Weights of a small mixture-of-experts language model, trained from scratch on English Wikipedia: 9 layers.
Below are experts of layer 2 (counted from 0) of a mixture-of-experts language model. Rows are named router (the router's row for the expert), gate (a neuron's input weights, with its number), up (a neuron's input weights, with its number), down (a neuron's output weights, with its number) and show model dimensions 0-127. Each number is 500 + 25 x the weight over its row's rms, rounded and kept within 0 to 999. Numbers have three digits each.
After each expert's rows: a language model's description of what the expert responds to. This comes from a sample of Wikipedia text that the model never trained on.

# expert 0
router:528515513501531492506532526526515477537527479551533492473511516509523480479500506468468492515474517473483464495461530537472522506521479479476455476470535483524526479460530464461526501501532536485543480536453518527451513526520519479495468483516484487499527505506533536530475465497525474485487476485524522461504521479465477491497505529479514532499521494483482523470515537478508488475552
gate0:543485507513500491506497519528462476514483533457470514485485504533483513483525488487461484466515494503522531484541538499478480485517412469522496471505521477517472508486495495490475534496499528497561467515502476476484522478487474516455503486510495511490464529464487505464549513510499513496459512529522548546509531510483508485473492525498476490488472517495458533507492544545506440502512
up0:477484513507475459511498502473510561511520540530517498519493532465486534523493485504473491502465475526501504486484436470506516512572528507458516526518516469467522493551520482490525459496493494489495476499473534501527482518500467497524462485476490496482502490518488531511488498461452522516473509506478530510515499499488537535486511472470533561505484515464514480554531533480545517510507
down0:510487547500483464511503507526525464504535466466460519466503507504448475481501495476524516478494537495564502533495465454530497512508533530487485517492458505497484537499477486496474487511484491503519482457473460478529469505494485514465498521538437517503485499511468505475465528472483508497515527514492553519509553463522501525503506510498490474533504515460489525537552475510458492492521
Description: Opening pieces of capitalized proper names, often after a space or bracket, such as Al, Col, Bl in Theodore, Valenciana, Cephalaria.

# expert 23
router:488494551484520505446507543540500492568479490511501489501475519506496505503483503481487503515492494517532436477477515508504581470520484515498471448483508482507512535498504493462505505481505507491520468533504540504490463510481507504534525517514457431493539535540500493489509501500551514492500455494500522509539477446470508454484520498518495502524510498506494520493512498452503463496488
gate1:469491450527519449481458525480495527493508474480536512506520490532502511563466518468466516493509544504522508504514525485541519485461508492500536519504488522524507491449547489492552516511528486497494481542509470474479457488496488498533458494478547512527492480507522478511525537517454511471500478494454456479518500510491474497536486506503492470506497522484506482445487505524511513538458
up1:513531489535536494489495535499466540514511477497480474494505530500439456516478475469462483477470537497520486476506512483495534504470491503504538545559481538516519504458498475465523484513532486508480477497501462487492478518500520494510487501458499484500545507526524518497493528475491508490481536525478434422499500492488484514512486482482486495496453518475560504496519479499466518532468
down1:468516502467496494520531482509476481540523500505496555499524506528506476503473467482449481469483509505528483521526487456516490467484547530522499482469440445490527479507483532517476493473526518472486467489491516505453491514485466455475534538510474503509469523473468462514490474519502458515478481531510495514510509534552497508519497491532480520504486476466534482521458538469525493474491
Description: Pipe separators in statistics tables, plus opening parentheses, semicolons and slashes after titles or names, as in "Song" (Bailey), Göransson / Verbeek.

# expert 21
router:527519496548504484459528504509520464495517484513536547505498575499506518526535434530484490483471519497480491484494528457500515499521484483487481519526484487501547503484488511507554544481523501539502491489518475496513508521444508474492521495548459471507510544473509524505527494481536502496496517490473491503456494496441495500529512493549501531503521492482462518509503501473510446472471
gate0:476525505525453529534482512492527531490529494498465430515479548473506495483509441510515493518567492480509485497472485504479521529527496537479462555467509519509489534485521517529504500471493531501508455522513505459516497531489486531495501491505509549473468480496505495523516492494483484461444524562537509505483507481502508487467516456479510505502473513483493510497521534515499542480531
up0:467489462513455524505468547510490458465555498511494490533485534511500493511523463516482495505562484520493494503485487523513541503519504527458504526502536533506476516508496542529547531501522494513519488512507505433510504542480515517561502502550510543456485485482527517503531493497518501457446548500497479480485494491477465484486523483476492475495517528473504490498484531511507514469523
down0:510496463474480487520510484474480497475512471533502533494460461493435495541524469505501522527508469490519507520471497543498498486484562481517503514508496500478486509501485477544498490518512490472510518525487454525509493516475469481558501532546506525499509482523470509516536483477441471531474508486480509506466465493459500508544473529554490492492471486469479497474511530517480511503433
Description: Section heading markers, list dashes and blank lines that open lines in infoboxes and lists, as in == Early life ==, - Location:.

# expert 20
router:527525532519474519481513487505520496506524499501468462478484488492522478491483493471510503524480553490517506514485495544501512518510490482487500453494444476491511455477479504482498568470469512458509483503461504517557466508540492492515513484503484441499532495452509537474493472467554506497522493495466498475513453474495472486490528522472515543501497496513478500455565511471529483497499
gate1:446496504525476497525569493505505469486559491479468490508518482525498493552510521498495520522485479495486518552501498509498464496545533525535531497511481470523517501497451525468507517515482513511504517544537500486517501498521511490479501497525544451513498534497480498504521498488537524542528444500546509469493579560495494482490505489548492502500475484518487519519529505498524509504498
up1:572507457473465463499495557483501478505470516525502505525523461484500509495487457544498448490497482516479492508471495486501488503449475514519469486514469490462536516491522500551494546495480480499502470495486526491512494512481507491486445510481470538485505451479497467525448464494486465460458529479466507503503498443488520513540500504526495505482517477487496465502461503505478485520490
down1:468478485471492527531466499496519517494488494490522482502503522530482464510483490500470515506509539515492508479527458432472495495546458515539510505538470511495509463489519542437546495492506528492502545521493481441447496478488564454516545468497505505486507520506474509472493529506495501504485517538527480528502510508515488520474486486533495469489557481487489489536485500494491500508552
Description: Prepositions and verbs in release and reception prose, such as by, with, for, released, played, score, received.

# expert 16
router:520508517485522491495526532540520486523510475546545500469531523497519472480486505469460507509468512480500460490453516531463516515536489478474458464472529476533520497473525484460518505486527539486526489545451517516451508525529528473507489493524481480495523493516539521535475464486526473471496479475527514459513521477471476492500504517491526532500521501469495525477511535473512477484554
gate0:565496472538478521503508477489501482508493499485455506508482576510477528509484504452481496507488538538488488504523546509419521490566475496484457508522464492506513460489500492516494498512512460493493512482498489512469484525495536471524505519500491525494477491529523543499499517471518478516498485478491515473499502518502466461521489506460526479498567485518497536466521520542504518473518
up0:478495537502505466544486518507506511534481500519492506501539498479509512472512473490490505519486457493529482500491455556558501501497506468530507513520544492536501501538464491501484510457510528504508499530519491506540514501533485527437517493511519506538527562468474495485545497532473546471504498511510489515493499493511544515500538452498535490532486536526555468486538489502480509455508
down0:558540494476466486476500510492499492489468472495513541503514482514523540572485560468526485492521499512504487505485496563533524501458503523515519480508474521479491505492474501484450475510524495508508485504484514519491505468509456486524487497495517468532483484491517531515472515502524495528468503488568541479514513552541499500483520487536536492519481492520476525484425533501509510490510
Description: Common words like the, in, to and commas in running prose, plus single-letter pieces of Chinese given names such as Y in Yong.

# expert 13
router:518516512500521500506538526533506480525516477559537497481547520503518507479478506470464505525468510481500464492469521537478520512524487472480467451473516491534515478466527482456516508468529529487525487545453508520429508526529522475508467488524493485486531505501523525523462479491529473480523481463546522463501503470478483488506519519475528527511516499472491531489507520467502475481540
gate0:493510458538452526529477517538464498519525481483489491447489493481519459442516491511535485519483482531455505484500549506507465467463490543482502489510548507509529454491549473474518477493524543508526506543469492518485511526493486508472496506507463493505496506538470533477488500519512543465512503472530474492511529499536487512500485498521500466496530476524440503523523502466512481495486
up0:520475496485491491472519462495527503491497493482520463534503531523510511539471497483517545472506524518540473530508470488489558581475497503523485470479505491470470484500452466540490522489497446482500490457507514530528462480456539493530487533481474489507514500457494490501497501478492483519512494506524520510487469500447505463488520491507475545508506529480526512485464514500464545479541
down0:493535511498479524518483487493479515489469510494495524489472497474498511473461459559500510491496475535508494493495538497482501482425495516421507474499522471504502490510458445486462507484476513504507531503447489499493479539474507492532483521472494490500500492490470542459494466510518484560504497504492493531554533487493498532493514524472495529494488539434504514516494517545501491463519
Description: Subject "he", "his", "was" and first-name starts in biographies, plus contraction endings after apostrophes in quotes, such as you'd, I've.

# expert 11
router:529510517488526490489536525525520487530526495548541505475516528514515481486457494461469494524472510473492467511461515558468528505520484477482456462469518485532514505483517458452518500512527525467538488536451522529454525521498523489502481495512479486492522502514525537529479475498518480485476469472525526449497511475473474491502489511464522529498517490483482522477508540470522487493549
gate0:533522533498458517497517539511501523524485474505502527467481488504511505524488483499526490501498517484506487500497522527490517495505488501509514526461502529482543507507464468444535506482484511503559452459469514516515491514500501509477532484502496491479497558466542535513468500517499533471457496443474558516527532492432487489478494527507525507466520525518481552483527501463494464508536
up0:507515539507545474518549505481488501490511547462498532477535559544475486490516525517475527519504507522499485502475449535487449493510512523512522523520514478518525527461464494461491492543444529537493501512507516510482492540547483460478523547514500508491508490498517494532539490509568488489534508499505500472505515481514507508526534463506503513513497509540499482518521559495500529504512
down0:498464527470503532513491465482443529471512506491478491540509513476507546530514548495474483491509533497448472519470496520516435521491474524480484510487530498442516497525512450490491509512484495485520495470523475453458528513496485496494524492502522518503462487509460512490474505481506560529494524508497474542496469469540509552528475493504497501490555523487540503495488485536502522512478
Description: Single letters and byte pieces inside foreign or accented names, such as Plácido, Novák, Gruffudd, and raw bytes of Chinese text.

# expert 3
router:534524510474517498512523532533515478534515494545508496472529526515523482490482501478460489521465512487490462486457519516474518515522486475483460462470537475527522509474522464452526502493531524490535491551451520532444496539505523483496502497522485489501518505503534533530471471489525474477491461472527518454516519476482472495501494518472522528505527504471489521474508530454504480496552
gate1:473549465522467526487539533495514486540488512503512494475486518517516528458468519500533505490463483483504500509484514509488517479491450493452517512559525467554484499502521508501508485483493482476552534472508539479450512517490512480512514492503514503478515532539482512511522531527532488492565503491541496529501522494548509509480499518529519517487492521500567508455508520491482449473484
up1:511536506526419488494485527453525497485489506470487488472471530508469520488564514500515477485483533481503485484502498534533514523488450515490479498474474466527498479544525511496514482536493478495490479473504524523488509473535463481445504493519483490476485485500458474490532579475459496494528525543466463533477487503525480494479493484489493502466487556491503518498522506487505503481514
down1:512472496472512499528466519493501513495497488455479510467506492501452501477544527495503502480508491498459515497500498511477539496517449493480516543511545536498492490479503537484520537468498512489526531477497516465500510508473503490469481516483530529485518514486446467491479540500504505504513521514573464500542457570506504495432524522479541522524492513458526513510515516477507501496555
Description: Line breaks ending table rows and list items, plus "the" before place names, "Moscow" after club names, and raw bytes of Hebrew or Thai script.

# expert 22
router:515526510490515490501531537536519478529523487547532494470513525511524482477498498473460509515475517475496466504470529542464514541520481475471454475459515479537519493476516463461527508481546538481531482541468516523454489528535527482500484492519478490506534496516533528532488469487525465483478472485524518451527512476467481487501498522476515528512526485478493533475511519466509491490542
gate1:484478505501482493513510511484537497517476493470516526471480467509476468523539495481491481474545479448498506523493457532513426486539545471503500490461493480506489495531469490490478489547523503481531524540495515507504545482502525489509482559483447502510501487507528515491484510506493488520514448513467542519519492524472509491526486532520508496512546479464483537474517496434488475533490
up1:503522517481479486467486495481584496479482469491459501484533534528506478519504500493551496469545460477485517490537507536460474480513569518490514486473508474476515504521488500471456446500463501494538524554480510473525495472486496489498450506458480492536497498530496502505496521522500498504552479523499518506500491541473488470506503497527491519510542452482527505511519480488477514506474
down1:495506536464496457474482511499496491510481491486464517510503473434488510511506510502458513503527459534520501508512495504490505495505496520496469490494530523486506503435499542454480476499523452488472456485551495504485488521526508502522515469451462510537519506455512475516511472508520479556546494493526543498549503494501524519481443517502496503535556508455500501471521485481498460513497
Description: Word pieces ending one personal name before the next in cast, credit and election tables, such as Chance, Margaret, Andrea.

# expert 7
router:530513515488512499497526540525509482524517489552507509463530518510526502478473501472464492517473515478501456498471526539473521548533481472466470477467533478539514496468533466466530506496530530479530480537462518530457496535523524478500499490525486477494533504510532525534487478494529474475498467478530518450517522474481468491505494513471518529497532503462496520474514525465505475483549
gate0:494501507525504513466483497564491484488474463529456501493490503522495491509439506504468493477495499475509500458481519549552487474522508460487481525547488493541528490522497488451512518507469519481541458556518489519521520536476507483516545477541446510511505515465519541527496489473527474485479491461514497473484526520514468457527507473517505502511500491477486512459519501460500490491520
up0:478491485474521478514507506482501512537511544483495482516499495464546518533522520510499504511484504526502550477498518471440513504501502504503473485475475505469502535465502517480506478520547461504516466433476523519469438481497492489477501475487535528456494481503488491489472490457500517528522484521488500542473500484478556558507500502508526494526492492478475500554457499487502482434530
down0:537499514410505509437485447542486523499475514493512508507530504487509483480495480514540478473534491497476489464511467485495468485523482543487448505483492475496478498509500517487473488492508491476537545482482535498489470482483498475476441511513505498516542541492501523493498476491518541498468479512514464562477502500487509509501498534504497496470460523468527502459554498486478526519491
Description: Opening pieces of proper names and institutional titles, such as Sri Lankan, Tamil, Mc-, University, Division, plus "is" and "a" after subjects.

# expert 4
router:524522509501534494506534537540513479535523482558521499472516516502513487473484493467457496521475515473490464493456521529473519546528477477478468457473527495528521486466518468459528514488523526490524490549449517521442487535510515478504473489515491496498518507515529521527481463498532479473473470476515506450525518481480485486507506515476521532481521518485493516470511536465511480492543
gate0:520518484486539532499493482486525455549512481507527504487534493491456495535558494461505531535508488464488491518493517492528537499495466522504494526478534517533476476466502499475477501490479483462542520510483499466481492513532481492491457488528488551506523550487502520504506475538558462514485501453521521499554519525522444508484496521495525519525492505501477536501535532482529500468496
up0:512500554511476488472474485497491529485529509481536482532537490481490483491481519535515427488509506482497469484489524513443498528538461511543497459551521513497533504465545484486495486506506514538503505497486498523458485488505517499491527488503502494453504480495522420477473459513519552456500491561496513527467466501513498479456468474512506490484519505515496493494474472501490505497479
down0:524489495513512479512506409516490520497430520557501499495480515489548538497502499548513516541481523496495506504474499499494504518532532483510465531526499522475538479447486486484510550506478517485511486549474516498492485481497447504511485475505533529528463504471472491485482482499542480486516495504529461467525477496536475489502516543565522493505514523515496481491533499482499514497517
Description: Plural s after decades or acronyms (1970s, MPs), plus and, commas and the when they follow a noun inside a list or clause.

# expert 17
router:520509515493531502507535540531520496529516481557520520476529512516529482483479496470467495497473520476499466491468518543480521531522491475471471466484522483529508491471519483457518504487521532482532476532453525533429495536517524481499504482529491491507531501517538532528472470486530480473480466486528521452512518478466471494509494512482523531494516501472488520472519528480513471482560
gate0:507534470509526467508510467513513520502457498522480464509503525523545532503526473511496499516480513461485520479478493506524494498537554484512484480453483493514495489539516505427506516455447485495537485489474491473493526519476484497503500458528513480511450498469536496456477510528533488513526462514506514521515462510486502447470533511469509502524536523467501480513524438471498499489476
up0:504460504475496530516489501513492491495503480482497495451491507515456482482504553519478490507495469544487514485556497469514497531473492520470496502523484468493513498493507481542524477508588529466501493546518472509479488490511507503519504498513487503524523501451502488546494508497505503464452541480484455462532555469492497559517490512564511517486492512494486482465502552518513482522490
down0:482470493535486447482516480480499480546541549541497504496487481513481450491531511496506464510511457487445514469533477495493498517500460516532548500536467495532480498539484497480525502511479471470524509493489494519493552526522473540502492482462499533497481506467470517477517449501509524476495487500489500510464536490511475511500436501475531529476475520538534510481459512526487482509513
Description: Adjectives and first words of compound names before a noun, such as United States, New York, Democratic, murder trial, real estate.